Weights of a small mixture-of-experts language model, trained from scratch on English Wikipedia: 226M parameters, a variant of SOAP for the experts.
Below are experts of layer 3 (counted from 0) of a mixture-of-experts language model. Rows are named router (the router's row for the expert), gate (a neuron's input weights, with its number), up (a neuron's input weights, with its number) and show model dimensions 336-383. Each number is 128 + 32 x the weight over its row's rms, rounded and kept within 0 to 255.
After each expert's rows: a language model's description of what the expert responds to. This comes from a sample of Wikipedia text that the model never trained on.

# expert 17
router [138 103 130  96 153 129 159 131 162 162 162 150 115 127  94 155 136 112 155 131  93 143 161 101 117 154 203 100 124 123 163 135 119 103 134 142 182 144  62 131  98 158 100 119 122 130  94 115]
gate0 [123 180 150  49 139  96  99 161 164 204 138 141 112 144 143 105 115 168 111  90 131 112  88 185 116 143 185 107  91  89 132 114 116 141  98 139 177 153  59 105 110 150 153 160  73 150 151 162]
up0 [158 141 132 158 117 170 132 121  95  89 133 213  76 107 132 140 120 134 146 143 132 129  96  50 117 166  87 152 162 141  90 111 148 127 169 138 105 160 147 159 180  71 144 112 106  98 112  78]
gate1 [140 113 122 117 151 151 120 158  70 188 114 132 112 147 130  73 161 103 107  93 203 191  89 161 111 156 144 115 126  89 100 202 114  77 102 164 236  73 133 149 153 179 166  86 116 167 141  77]
up1 [168 131 104 138 139 130 126 136  89 209  98 115 146 191 172  94 121 124 122 141 193 171  89 125 145 156 107 119 154  97 107 144 111  92 132 154 197  48 129 140 146 229 148  92 108 140 133 127]
gate2 [175  81 105 101 154 173  86 166 123 102 146 129 159 191 154 148  91 121 151 123  93 124 109 156 118 145 163 104 132 128 125 143 179  95 153 116 135 188 132 118 130 150 100 197 152 158 130 111]
up2 [152  63  81  75 125 176 120 130 164 129 121 156 136 193 145 133 117 150 150 135 127 144 117 150  98 125 168 193 148 123 131 106 179 107 141 139 108 145 150  98 122 175  93 142 141 137  86  92]
gate3 [101 108 156 135  98  94 191  86 112 106  83 132 104 140 124 151 107 155 100 170  88 126 131 158 102 125 141 145  98 123 141 134 146 123 138 171  98 139 130 143 144 185  84 117  74 148 124  98]
up3 [162 157 113 103 137 132  82 125 126 162 143 123 177  94 126 140 164  99 164 130 143 129 118 113 194 147  85 108  99 140  61 129  99 124 148  92 136 115  86 140  87  66 174 149 129  84 163 150]
gate4 [130 187 121 123 117 163 173 176 153  93 123  63 108 121 168 151 174 133 139 170 152 169 100 128  91 107 165  51 102  39 141  93  83 126 186 137 111 129  36 149 148 147 158 151 116 133 121 142]
up4 [107 163 126 118  86 152 162 154 144 131 147  99 135 131 139  98 151 148 149 117 156 151 136 134  77 153 177  64 126  81 106 101 100 125 156 113 154 100  91 189 135 148 149  97 138 130 115 114]
gate5 [137  80  98 137  62  98  67 112 101 143 133 119 152  82 116 151 149 126 135  70 142 185 195  98 141  94 220 121 116 135 159 113 124  72  99 153 133 186 108  89 145 172 139 176 106 179 108  78]
up5 [163 134  86  95 136 128 117 130 138 138 100 161  70 153 149 102 104 149 108 143 163  98 146  71 121 116 148 173 128 131  58 127 104 166  82 138 176  81 183 137 136 123 105 171 115 120  87 105]
gate6 [ 89 126 116 110 127 101 100 114 130 115 145 108 135 149 141 149 102  83 194 161 102 135 162 207 110 140  79 126 110 162 110 137 137 118 127 136 200 152 149 132  92 188 129  91 117 104 149 153]
up6 [138 114 187 151  74 161 117 130 161 120 115 105  83 129 142 162 143 178 139  66 185 104 125  95 122 106 177 120 156 118 107 122 137 118 124 104  23 126  92 118 132 121  89 155 139 135 134 147]
gate7 [129 125 119 154 139 101 151  63 102 158 125  53 201 103 163 100 161 160 105 128  84 190  96 146 150 103 140 132 187 136 149  83 106 139  89 141  89 117 123 183 117 139  61 108 131  72  94 145]
up7 [ 97 156 139 129 202 138 115  90 132 195 182 151 183 109 101 144 126 111  98 128 144 111  72 124 145 131 118 130  92  76 137 148 140 139 125  75 129 166 145 130  78 139 120 135 118 153 132 161]
It responds to: Sentence-ending periods followed by blank lines before a new section or paragraph, plus by, of and opening quotes.

# expert 10
router [119 145 169 151 110 184 181 111 136 130 126 182 101 118 123 134  88 127 195 103 116 123 171 122  98  77 114 145 133  82 171 123 163 114 123 122 156 164 113 137 147 130 156 164  95 141 154 152]
gate0 [172  63  85 102  78 114 195 139 117 135  88 207 158 214  80 118 170  98 126  70  60 127 116 167 121  94 116 143 159  97 133 159 117 125 107 117 166 166 143 146 103 134  92  71 140 118 156 130]
up0 [152  46 109 109  76 167 116 100 127 131  72 155 138 192 117  77 192 127 123 153  49 136 140  94 134 104  98 120 145  96 126 150 149 126  82 107 155 156 129  99 113 136  85 127 152 140 134 109]
gate1 [178 187 117 137  89  97 129 125 113 118 147 118  88 127 122  86  46 194  42 164 120 136 119 140 178 158 171 150  91 124 132  91 135 190 126 142 146 157 117 135 145 114 114 168 159 116 108 118]
up1 [169 134 133 180 141  97 159  59 132  89 129 113  87 127 174 130 106 125  70 132 130  83  87 150 154 189 146 140 132 158 154 198 184 131 124 155 145 134 126 125 236 139 131 165 143  85 146 129]
gate2 [126 136 100  79 137 183 115 116 135 116 206 172 152 123 134 161 149 155 111 116  80  86  97 146 127 195 121 138 133 113 153 112 112 147  92 157 198 157 137 132 126 125 133  84 136 148 168 159]
up2 [139 141 197 146  84 119 132 125 121 101  59 105 137 115 157 118 123 113 107 119 156 186 138  60 160  83 112 146 133 168 141 166 173 140  94 126 132 131  92  85 159 107  91 141 106 155  58 169]
gate3 [194  89 172  92 129 104 227 151 133  59 138 131  83 129 174 174  85  99 146  97 137 128 172 140 147 107 150 142 117 115 100 120 187 162 130  95 127 148 168 125 107 120 164 141 102 128 165 137]
up3 [169 109 168  97 150  78 232 134  97  45 179 145 128 128 141 187 117 145 116  59 113 189 198 149 145  84 135 122 193 101 137 154 123 182  96  77 145 119 177 101 128 139 151 190  85 119 148 158]
gate4 [178 162 140  93  72 150 212  88 119  77  99 143 139 133 103  63  87 144  83 162 172 109  95 188 122 125 107  88 118 158 109 139 141 131 134 151 153  97  78 146  94 143 118 125 140 122 124 164]
up4 [117  70 139 150 118 147 115 110 151 107 100 112 133 105 103  98 172 101 212 110 123 119 150 102 102 129 127 164 121 150 172 171 165 113 177  46  67 134 136 156 101 107 152 153 138 113 157  66]
gate5 [132 123 133  55 156  77 153  95 152  76 130 193 144 106 116 151 114 133 146 146 122 112 173 114  98 146 136 147 201 121 137 166 130 110  56 108  90 123 116 143 155  98 117 100 111 137 157 143]
up5 [166 194 115 115 105 115 119 187 118 203 103 134 135 140 164 123 153 129 137 177 100 113 132 127 110  82  87  68 155 146 139  67 181 118 102 139 112 142 173 167 126 137 167 113 140 136  96  96]
gate6 [123 146 102 139 145  90 154 168 154 178 152 160 141 140 138 145  98 102 124 142  72 114 115 169 155  92 119 113 124 117  74  43 186  96 139 119 100 102 130 173 145  98 143 140 136 196 118 119]
up6 [146 150  85 151 168  83 133 143 159 164  93  91 155  84 119  89  90  87 226 128  43 106 141 187  89  58 119 132 102 161  74  57 124 145 125 117 128 171  86 163 130  75 108 145 117 171 168 182]
gate7 [113 123 138 154  97 165 109 115 117 116 130 103 100  98  72  82 142 164 122 203 139 118 204 103  96 137 140 193 143  81 167 145 113 155 151 126  86 125  93  98 104 181 161 215  64  92 156 156]
up7 [117 148 129 193  84 123  91 118 172 147 196  69  81  78 124  91 128 116 158 180 140 148 175  71 144  91 140 151 139  61 129 112 132 119 120 142 111 118  96 112 119 162 149 194  76 101 156 108]
It responds to: Colons after infobox field labels (Owner:, Accessible:), semicolons in lists and navbox "v; t; e", and table pipes.

# expert 19
router [128 158 118 112 123 143 135  70 152 156 137 176  72 148 129 126 106  90 137 138 137 106 127  41  29 107 154 127 141  98 124 128 151 126 107  82 213 106 114 192 166 147  85 176 150 165 165 170]
gate0 [137 143 188 118  99 143  74 145  76 122 212 144 134 114 135 128 107  87 114 156  58 107 179 156 127 137  74 145 131 168 165 112 156 136 146 151 141 163 125 160 107 165  97  83 176 138 130 150]
up0 [145  66  93  97 105 123 130 114 133 142  91 134 125 139 120 106 131 154  39 124  91 120 110  83  87 111 120 159 170 123  90 176 138 145 111  60 153 103 172 112 139 137 150 165 131 135 116 178]
gate1 [ 71 141  92 200 114  80  97 102 194 136 145 125 123 205 104  93 155 189 130 109 124 114  80 150  67 138 189 122 112 120 118 121 116  96 103 103 115 150 177 149 151 142 123 145 189  84 164 180]
up1 [ 53 135  97 148 133 149 134  99 172 104 119  98 176 131 106  80 140 182 142 124 159 146 101 120  91 146 165 113 119 124  75 127 125 118 127 125 162 156 141 135 117 129 112 154 108 125 163 125]
gate2 [ 97 106 131 107 112 134 112  41 154 110  98  98 118 186 108  78 152 124 139 147 124 119 157 118 152 120 224 140 128 133 109 103 168 121  94 126 168 151 101 140 145 113 170 159 130 147 124  89]
up2 [170 137  84 169 148 126 147 163 125 139 178 133 164  86 186 137 108  81 136 102 139 118  80  99 109 160  70 143 122 156 111 153 170 105 164 130 126 133 158  98 128 150 107 126 147 115 127 188]
gate3 [ 80 189 149  32 125 188 125 109 133 103 129 188 104 103 166 101 109 163  79  96 109 140 100 117 118 155 127 158 185 138 152 107  98 119 136 150 148 119  76 126 105 150  89 109  71 148 131 128]
up3 [156 116 135 213 106 111 129 128 117 100 152  95 169 131 100 139 147 131 210 179 124 147 175 171 157 134 176 129  52 134  97 129 142 136 124 118  93 129 102 110 125 132 148 113 145 119 118 129]
gate4 [102 114 110 150 142 215 123 100 133 100  68  89 145 100 152 101 147  44 176 135 148 119 136  48 114 162 143  99 129 117  89 145 132  75 118  84 136 112 134 159 142 172 105 116 145 131 139 183]
up4 [107 156 206 114  87  75  90 109 126 124 140 130 152 137 127 118 163 184  46 101 104 168 105 169 127  83 130 190 153 126  90  90 164 119 115 163 120 113 126 105  78 142 136 136 102  68 130 110]
gate5 [124 138 165 142 160 117 230 124  99 213 111  54 115 170 182  86 121 135 154 198 117 148 115 146 146 106 128 125 133 140 107 158 179 108 179 111 158 121 215 187 156 103 135 109  83 126  80 151]
up5 [162  85  93 135 168 137 108 101 176 140 134 166 133 154  98 174 111 163 159  48 113 137 141 153 164 103 127 148 133 125 119  81 142 119 149 189  87  78 108 114 106 136  92 130 120 127  80 138]
gate6 [101 163 114  93  92 229  82 137 147 165  62 151 164 171  77 193 172 166 118 105 129  89 179 140 154  92 107 145 160 147 139  90  58  92 110 128 119 151 105 106 124 109 109 165 119 120 127 147]
up6 [174 140  53 107 109 108  84 154 113 163 130 154 216 175 138 121 165  18  87 200 179 111 113 110 175 150 173  79 156 124  95  53 157 133  85 135 108 105 119 118 113 123 150 140 147 149 159 145]
gate7 [100 114 171 112 184 151  99 130 122 152 135 109 134 102 164 148 126 156 163 115 115 113 121  96 169 119 129 122 126 125  79 187 185 141  85 146 137 120 125 118 166 161 114 102 169 130 182  96]
up7 [116 177  55 117 100  81 129  33  79 134 112 158  82 126  81  99 137  88 153 144 150 144 139 114 127 132 141 121 141  96 180 112 112 121 150 122  98 116 156 130  89 109 129 133 129 137 121 141]
It responds to: Tokens in sports articles and results tables, such as football, League, Cup, season, tournament, team, starting line-up.

# expert 41
router [136 112 106 134 115 107 133 131 133 144 141 135  80 153 141 146 111 113 145 136 148 149 174  78  85 120 120 144  99 184 132 120 167  79  90 133 170  79  75 162 143 168 123 151  17 175  63 142]
gate0 [117 128 133 163 115  95 125  95 145 163 120 144  80 132 146 106 130 141 178  79 158 161 180 100 116 181 148 155 128 138 119 145 117 146  97 145 145  79 126 159 135 169 106 110  64 164 143 142]
up0 [146 121 117 146 120 145  62 156 152  86 167  96 150 143 131 153 150 106 155 165 116  56 171 102 101 127  91  86 109 134 160 110 126 151 170 118 160 161 118  91 174  78 118 137 172 120 115  92]
gate1 [152 162 113  88 152 121 142 119 126 114 171 146 111  96 112  99 119 115 137 111 118 131 215 165 124 120 117 122 134  85  93 115 176 115 158 116 113 160 152 108 119 109 187 174  84 148 111 132]
up1 [ 62 192 154 121 153 131  92 109 206 143 122 105 228 104 106  91 111  66 169 106 130 132 107  72 145  87  82 141 111 132 141 152  82 144  73 133 143 136 174 128 133 116 184 144 129  65 171 155]
gate2 [141 159 154 174 141 142 128  94 157  87 133 124 144  91 169  93  98 153 114 166 127 174  95 137 122  62 185  70 127 121 122 124 174 113  72 146 140 110  83 145 139  99 108 118  32 153 126 114]
up2 [129 127 150 129 135 116 160 115 102 144  85  84 110 184 145 141 145 125 141  52 137 112 130  98 115 108 142  93 142  77 184  93 130 153 208 150 110 118 144 127 147 106 132 109 153 133 111 140]
gate3 [105 120 115 147 148 138 159 112 131 114 103  38 149 111 178 174 164 149 139 157 127 125 142  62 132  94 107 129  80 161 131 169 144 226 155 108 119 169 127  85  93 100  75 121 120 191 144 131]
up3 [139 207  67  84 112 129 153 167 106 199 188 171 165 116 122 147 120 146 111 136 130  96 118 118 174 122 189 136 180 141 104 163  67 112 139 158 138 144  98 153 106  99 140 138 142 105 183 124]
gate4 [115 142 160 145 126 143 171  49 150 143 170 127  91  77 125 149 161 131  61 133 151 135 111  78 142 152 137 132 140 177 154 140  61 174 177 155 123  85  87 150 148 123 107 133 173 148 107 187]
up4 [119  83 180  87 126 120 122  63 112 133 164  98 151  95 138 147 140 110 171 186 162 121 123 168 173  75  87  92 157 158 105 139  84 223 118 157 133 166 113 107 114  80  83 120  63 132 137 122]
gate5 [131 172 156  79 214  37 109 188 179 112 138 101 131 106 115 152 137 130 140 125 177  79 110  93 147 118  37 223 130 160 155 132 118 100 173 144  87 188 116 109  96 138 166 196  53 119 109 172]
up5 [153 154 106 119 144  68  75 121  95 103 145 142 101 131 148 136  93 153  77 109 153  63 111 174 114 116 139 112 129 115 135  85 136 130 163  97  66 112 169 148 208 204 133  92  70  77  72 107]
gate6 [143 106  97  95 108  94 117 108 114 131 127 112  76  99  88 134 111 106  64  79  86 119  89 107  99 186 153 119 163 175  73 140 120 155  97 109 213 149 172 180 121 106 169  97 195 156 140 146]
up6 [129  89  92 100 139  72  59  80 144 132 116 103 118 112 113 167  62 116 147 104 102 133  75 137 153 167 142 148 114 157 104 100 112 156 112 103 199 167 130 154 116 102 143 130 146 137 129 140]
gate7 [108 128 164 113 135 161 132 100 135  98 155 185 123  78 105  89  54 129 112 159 191 163 102  84  69 124 119 183  84 111 139  98 108 184 139 141 133 123  79 104 130  92 174  65 162 126 181 134]
up7 [163 159 170 129  96 162 149 152 133  99 156 124 153  96 140 111 120 151 165 163 146 117 118 101 150 127 161 133 114 106 105 168  80 130 124 101 175 125 139 117 123 205 127 111  85 116 124 100]
It responds to: Line breaks ending table rows, infobox labels such as Location or Other information, and list items before a following dash.

# expert 45
router [150 155 197 108 102 180  96  94 163 176 134 139  99 105 129 164 121 120 177 168 153 138 144 139 115  98  67 203  80 106 146 170 133  75  97 115 144 122  99 142 130 130  97 157 108 143 103 162]
gate0 [136 107 171  84 103 102  92  46 117 131 104 168 106 155 146 169 107 114 136 126 141 135 109  72 145 113 153  95 103  74 155 176 151  72 143 114 178  98 161 170  56  84  83 141  91 157 175 130]
up0 [107 162 189 133 115 110 118 138 121 136 124 135 134 115  76  80 175 152 159  99 184 157 150  78 132 155 141 211 134  99 126 122  92 118 114 127 171 136  89 156 134 209  76 128 129  62 108 161]
gate1 [126 145 119 119  51 104 173 123  99  41 168 139 175  80 115 110 144 175 142 123 148 123 147  51 127 107 123 167  85  60 157 133 151 155 143 121  96 122  92 115 159 125 153 202  97 158 120 129]
up1 [ 55 108 169 122 164 143  87  72 186 151  79 102 120 160  96 139 123 104 111 145 151  82 130 135 105 164 132 147 144 123 121 165 111 157 138 145 138  75 162 137 112 142 120  89 144  77 131  80]
gate2 [ 81 131 175 118 141 103 116 109 166 141  81 107 121 135  98 152 117 140 109  83 115 163 145  74 131  64  86 101 135  90 123 158 113  93 203 100 111 149  72 140 148 156  58  86 195  86 129 160]
up2 [129  77 137 123 107 101 144 140 191  93  53 123 126 129 119 140 174 131 145  95 141 130 184  59 153  89 112  87  79  82 147 191 102 119 175  94 152 122 121 110 114  46 125  88 170  93 136 108]
gate3 [111 101 123  81 174 138 194 125  69 138  98 162 112  89 119 102 185 173 119 128 163  84 118 130 198 127 165 155 127 122 170 137 188 103 173 131 123  91 113 140 153 150  81 116 167  96 139 194]
up3 [ 87 165 147 124 159 142 167 118 136 126  84 149 108  29 100  78  94 152  99 141 164  70 142 114 214 103 183 140 115 126 101 151 152 160 165 118 184 102 140 150 142 159  85  82  92 131 136 152]
gate4 [130 114 156 144 167 139 196 162 163 162  82 104 150 112 155 179 155  89 113 177 127 153 150 166 160 137 136 123  83 117 149  68 139 141 137 141 108 169 139 129 118 133 106 170 159 139  99 134]
up4 [102 122 117 144  82 140  97 136  74  35 133 133  69 214  87  88 121 137 138  97 123 149 193 139  92  92 131 123 130 107 156 151 144 134  93 137 160 133  95 117 122 116 122  56 162 145 129 150]
gate5 [ 96 132 160 159  43 146 137 144 123 125 133 136 145  58 173 162 182 139 142 112 143 147 121 125 105  98  87 107 144 171 143 185 174  61  97 156  81 144 171 137 119 140 189 138  90  57 126 116]
up5 [105 142 141 139 104 126 118 164 164 114 144 117 185 143 162 105 125 146 162 135 140 100  93 115 117 152  64 117 112 188 149 124 158 116 115 125  98 151 156 154 117 131 146 122 109 101 164  96]
gate6 [ 97 109 148 129 122 151 126 144 142 125 126 139 111 116  93 155 149 202 110 116 143  81 101 151 144 130 153  77  93 134 153 100 170 171 106  93 189 139 135 153 174 104 106 109 144 131  56 154]
up6 [ 88 152 138  94 123 127 142 119 154  79 127  97 142 111 127 115 165 116 181 147 141  86 110 105 115 130 168 114  97 116 151 131 144 142  82 152 152  86 118 141 129 119 144 160 122 115 160 110]
gate7 [130 129 177  73 161 120 124  91  68 138 130 137 160 160 106 160 154 198 105 101 137 106 152 117 166 139 123 148 121 130 144 116 131 129 127 148 102  56 102 147 196 111 119 190 126 116 151 182]
up7 [164 143 118 169 126 104 140 103 147 128 112  60 113 101 103  95  67  77 157 159 150 147 204 166 132 128 153 125 118  72 163 132  98 122  74 207  99  78 157 181 120 135 139 109 217 145 113 169]
It responds to: Pipe characters separating table cells, especially after numbers or dates in election results, rosters and sports tables, plus semicolons.

# expert 4
router [149  86 133 114 115 127 101 104  83 104  70 118 109 122 126 203  84 117 161 125 132  94 151 112 100 147 119 135  83  70 164 127 188 163 119 105 207 125 155 151 169 167 115 142 106 148 125 118]
gate0 [127  89 103 116  71 145 123 182 159 164  83  91  95 142 120 147 126  68 103 125 191 104 138 115 121 163 109 114 126  71 108 137  69 117 173 139 121 159 164 127 122 132 119 100 123 188 204 125]
up0 [118 102 145 138 123  92 164 185  91 127 121  74  85 124 143  98 119 156  94 114 199 138 121 192 158 166 124 181  93 100  78 128  68 130 133 147 150  97 132 110 163 179 155  63 135 183 111 105]
gate1 [145 102 102  68 121 136 145 139  82 109  83 118 121 147 137 121 111 170 165 144  97 115 154 156  69 173 158 135 141  87 129 119 138 161 135  76 129 124  89 132 137 110 116 100 119 121 119  80]
up1 [124 128 107  97 131 132 175 151  90 102  99 123 148 152 103 120 123 167 190 139 126 136 111  97 127 175 152 133 124  96 126 121 128 122 138  97 140 111 115 119 150 126 150 117  57 117 144  73]
gate2 [ 94 109  77 118 121 120 117 160 158 174 126 131 160 117 146 111  99 163 128 130 184 122  55 124 135 127 154 133 135  99 122 131  97 232 147  97 103 135 112  79 112  85 111 170  78 160  75 124]
up2 [ 57 142  99  97 116 133 117 139 125 112 155 117 185  95  82 150  89 125  74  73 150  98  90 122 191 129 149 142 109 136 119 142 137 169 186 144 160 141 157 142 198 115 136 130 130  96  91 129]
gate3 [177 112 111 114 160 161 155 168 107  97  76 128 143 184 199 188 113 152 103 127 114 164 142 116  62 109 148 108  82 156  66  89 126 120 148 114  67 166 106 149 129 174 162 126 179 151 147 142]
up3 [ 96 163 139 156 132  78 111  89 142 124 143 108  84 112  62  89 129  88 126 163 156  81 115 119 190 159  85 109 177  94 156 138 173 137 121 144 155 115 127 114 112  94 107 114   5 119 119  83]
gate4 [137 139 125 128  92 119 110 127 113 114 167 130 148 103 119  85 164 112 116 109 164  78 114  93  93 147 154 111 104 148  83 116 127 153 118 112  70  95 168 144 122 118 136 110 142 155  63 152]
up4 [150 117 123 116 108 161  78 145 121 130  94 109  93 146 157 147 169 138  89  98 129 136 147 104 191 133  95 161 153  83 184 116 163 113 139 149 137 130 136 101  95 157  31 120 123 114 154 113]
gate5 [ 99 143 121 177 149  92 101 184 123  87 194  95 147 145  91 152 179 141 132 136 138 119  91 180 153 203 107 105 145 137 138 121 129  60  90  95 160  28 101 138 125 145  79 121  96 105 214 136]
up5 [123  98 134 131 131 103 123  75 156 116 123 199 110 122 157 163 114 142 136  80 111 123 148  83  67  84 140 146 100 149 132 118  63 223 140 128 109 217 147 122 157  81 150 140 151 151  67 156]
gate6 [ 88 145 136 112 102 133 101 130  69 144 107 113 148 115 185  78 131 118 119  54 190 106 185 141  75 214 143 115 153 102  78 100 133 141 142 110 134 125 146 156 182  89 142  93  79  67 110 142]
up6 [133 149 168 122 173 142 110  80 143  97 141 149  88 120 113 150 162 152 135 227  42 146  29  91 183 113  77 148 113 130 160 134  96 127  92 116 146 112 120  74 100 181  82 130 136 169 127 111]
gate7 [148 130 154 117 149 120 174 127 135  86  79 178 114 152 164 137 187 161 107 110 192  74 104 105 123 110 144  82 119  89 124 115 129  76 144 166 142 152 122 129 119 152 118  69 102  96 139 100]
up7 [162 135 166 117 116 195 124  95 108 168 129 122 126  93  64 109  62 161 154 108  78  47 100 185  79 147 132 100 129 141 176 133 101 156 160  82 184 143 137 123  49 131 150 108 115 108 117 129]
It responds to: Function words in running prose: "of" in "as of", "well" in "as well as", and quantifiers like many, most, few, large.

# expert 28
router [136 109 151 124 103 135 119 118 132 159  89 119  52 176 145 253 110 108 172 180  75 154 195 144  89 154 134 154 108 113 182 105 143 160 107  89  94 121  94 159 114 124 137 160 123 167  99 169]
gate0 [117 119 151 143 161 140 139 112 142 153  82 176 134 124 151 142 129 107 124 108 106 135 161 117 169 124 130 115 159 172  99  67 161 122 154  99  42 155 123 122 126 178 168 123  77 132 144 193]
up0 [158 119 151 110 154 122 185 131  70 166 127  64 127 120 144 166  97 110  63 127  60 136 153 114 150 117 148 161 101 111  83 106  84 170 101  95  96  88 128 101 156  95 132 100 167 138 102 102]
gate1 [117 132 137  92 120  94 108 146  84 153 132 169 104 176  82 140 165 170  88  84 138  29 150 147 151 183 122  65 108 197 165 106 145 141 173 167 141 123 150 188 170  79 160 106 137  95 118 129]
up1 [175 123 132  80 162  97 103 151 104 138  83 121  77 170 129 129 163 150 120  83 120 119 104 133 173 197 148  93 113 162 115 147  96 127 134 196 158 174 142 142 146  86 137  63 164 120 119 156]
gate2 [139 104 193  89  69 121 108 100  73  91 112 137 177 160 107 169 211  88 177 165  64 119 162  38 176 169 220 206 125 112 111  88 144  99 107 135 101 142 138 164  98 146 122  91 163 168 163 128]
up2 [ 61 102  98 104  92 143 140 134 106  82 156 176 158 144  95 133 113  92 172 144 132  95 115  67 190 138 155 144 120 159 105 115 160 143 123 146 105  99  75 136 171 164 153 133 146 154 117 141]
gate3 [117 114 143 131 128 158  97 100 139  77 135 167 124  97  47 171 148 170 152 178  95 122 111  66 151 164 122 106 109 140 173 103  71 142 131 167 155 174  48 180 141 159  76 137 149 159 122 101]
up3 [144 106 174 128 113 177  80 107 154  85 157 152 145 114  59 150 149 123 131 179 114 152 131  99 165 166 118  96 135 136 168 103 105 185 141 172 148 131  56 102 157 177  96 147 142 199 119  94]
gate4 [136  78 165 110 109  98 126 187 126 133 136 148  90 100  97 165 124 125 140 151 106 128 174 169  51 144 170 106 142 116 161 116 156 173 135  73  88 123  90 114 141 117 120 181 177 131 121 164]
up4 [132 122  83 128  89 176  48 136 158 112  87 158 141 125 112  90  78  63 128 170  83  76  89 105  79 145 136 162 145 167 136 123 137 127 164 174 179 132 104 116  97 110 161 139 115 163 114 137]
gate5 [137 122 124 185 144 164 121 145 139 115 146 113 182 117 157 106 155 178  68 102 159 119 151 123  94 127 159 135 125 116  90 161 102  83  83  54 105  61 127 153 158 142  70  90 122  97 108 142]
up5 [ 85 105 108 117 123 120 173 107  76 151  94 138 140 122 146 111 173  93 167  90 133 165  74 103 159 156 110 211 161  72 110  62 103 198 124 117 131 106 166 183 127 114 142 175 161 171 147 101]
gate6 [185 170 135  89 165 142 125 112 133 126 143  88 149 119 109 176 113 108 147 122 162 139 116 132  45 104 115 140 159 125 106 117 153 126  86 113  79 179  98 151 121 128 113 179  59 151 151 132]
up6 [107 154 138 126 131  92 150 163  95 126 141 190 115 188  73  79 162 172 139 155 108 152 153  72 103 116 144  83 106  99 123 109  98 188 158 129 138 130 121 110 139 172 209  92  95 111 148 120]
gate7 [150 160 175 131 151 152 164 124 153 116  77  80  85 108 118 214 154 102 149  97 142 147 108 176  99 154 140  95 170 113 128 154  78 155 132  70 133 104 147 150 124 135 172 132 143 157 111 117]
up7 [ 97  64 113 118 112  72 118 125 105 134 163 180 158 158 118  23 117 144 129 149 106 133 153  44 156 127 101 134  90 149 123  89 188  84 125 157 124 120 113 149 132 106  75 109 100 113 152 151]
It responds to: Inner word fragments like over-ru-le or Un-iv, table cell pipes, "born", and tokens in math-heavy passages with LaTeX.

# expert 20
router [133 161 134 135 112 141 109 131 100 142 118 138 115 178 106 167  97 103 195 137 121 162 174  49 126  93 183 152  89  85 190 130 182 105 142 124 185 113  62 148 146 173  82 163 106 150  74 137]
gate0 [ 66 156 155  87  93 113 100  92  92 129 158 124 162 157 109 107 134 120 148 144 107 153 180 103 114 130  91 202 113 126 168 119 156 175 117 152  94 111 125 147 130  98 100  33 111 153 162  97]
up0 [ 91 181 138  84 140 139  64 164 168 139 152 156 194 155  38 113  88  56  75 130  67 121 141 112 161 136 121 165 158 152 142 185 137 134 115 114  84  75 138 184  94 165  77 120 164 147 141 146]
gate1 [121 110 123  75 122 143 130 108 174 126 203 115 152 125 141 153 104 148 131 149 138 126 127 119 147 124  82  94 142  91  82 133 119 179  60 157 136 147 107 112 130 189 171  92 168  89 171 191]
up1 [138 166  86 135  82 127 120 128 130 102 161 134 122 104 145 139  82  67 155 150 115 116 161 122 124  92 133 136 105 111  90 140 124 124 142 167  62 131 108 110 126 203 118 109 151  81 178 153]
gate2 [ 91 158 119 125 149 128  87 122 127  92 124 181 138 138 156 139 106 147 169 159 113 107 142 137 122 105 125 143 179 123  99 154  88 115 103 154  88 135 103 176 109 142 112 145 138 163 148 117]
up2 [140 122 186 177  91 168 145 169 131 170 124 102  73 180 166 102 186  83  95 143  83 147  84 159  31 148 124 132 118 134 128 119 146 134 149 136  98 125  83  92 131 126 161 101 130 123 158 147]
gate3 [112 178 110  83 143 136 237 105 124 156 129 147 120  97  88 131 114 212  97 138 107 161 130 170 129 142  98 153  82 113 137 123 123  73  97 114  88 159 123 112  98 185 100  95 131 137 166 129]
up3 [117 108 164 133 108 105  88 147 124 106 110 117 149 133 127 141  86  81 121 111 131  58 151  96 104 129 141 139 125  81 133 159 122 133 153 152 181 168  76 104 114 111 162 195 197 101 101 117]
gate4 [145 125 149  15 114 137 139 140 156  96 169 150  86 125 182 213 137 131 120 178  87 119 135 123 159 132 103 105 103 115 156 133  96  68 126  80 151 103 132 120 154 119 183 142 157 181 100  85]
up4 [103 143 129 234 168 154 105 139  87 149  87 129 192 141 101  82 129 118 121  47 162 101  92 116  87  78 177 169 167 103 124 134 181 201 116 170 137 149 108 121 122 161  86  80  85  59 194 159]
gate5 [116 138 112  78 143 127 149 168 122 109 150 129  97  90 103 149 147 109 172 112 190 163 128 143 132 124 161 133 185 111 130 195 167 133 171 109 152 114 139 154 155 112 106  95 137 162 176 158]
up5 [127 132  97  98 127 123 153 163 115 109 135 145  86 128  99 177 112 133 155 112 162 148 133 147 142 144 175 148 212 131 200 169 125 106 179 165 132 154 161  89 174 134  85 127  90 135 174 125]
gate6 [115 191 193 143 140 160  86 119 143 144 121  97 127  30 114 113 120 156  94 146 137 105 191 148 105 131 168 130 137 124 154 134 152 124 148 127 144 100 110 176 103 106 138 128 100 116 158 115]
up6 [ 94  87 134 121  83 105 122  63 129 137 136 185 121 115 119 190 169 117 201 119  91 194  72 102 141 126  85 158  90 129 104 155 142 122 154 120  57 155 114 119  90 147 118  68 185 133  86 154]
gate7 [ 89 124 112  86 135 140  90  29 159  72 127 102  82 114 154 135  98  89 166 148 129 143 106 148 111 134 130 107 144  84  89  80 129 127 169 130 155 124 155 197 150  66 151 148 103 116 108 147]
up7 [ 84 171 132 134 160 153 121  76 152  76 156 145  84 144 130 116 106  57 128 115 201 162 106  60 136  47 136 188 166 120 128  95 182  76 151 129 163 163 111 209 170 137 124 100 151 144 112 195]
It responds to: Newlines ending list items, table rows and section headings, especially in See also lists, taxonomy lists and "may refer to:" pages.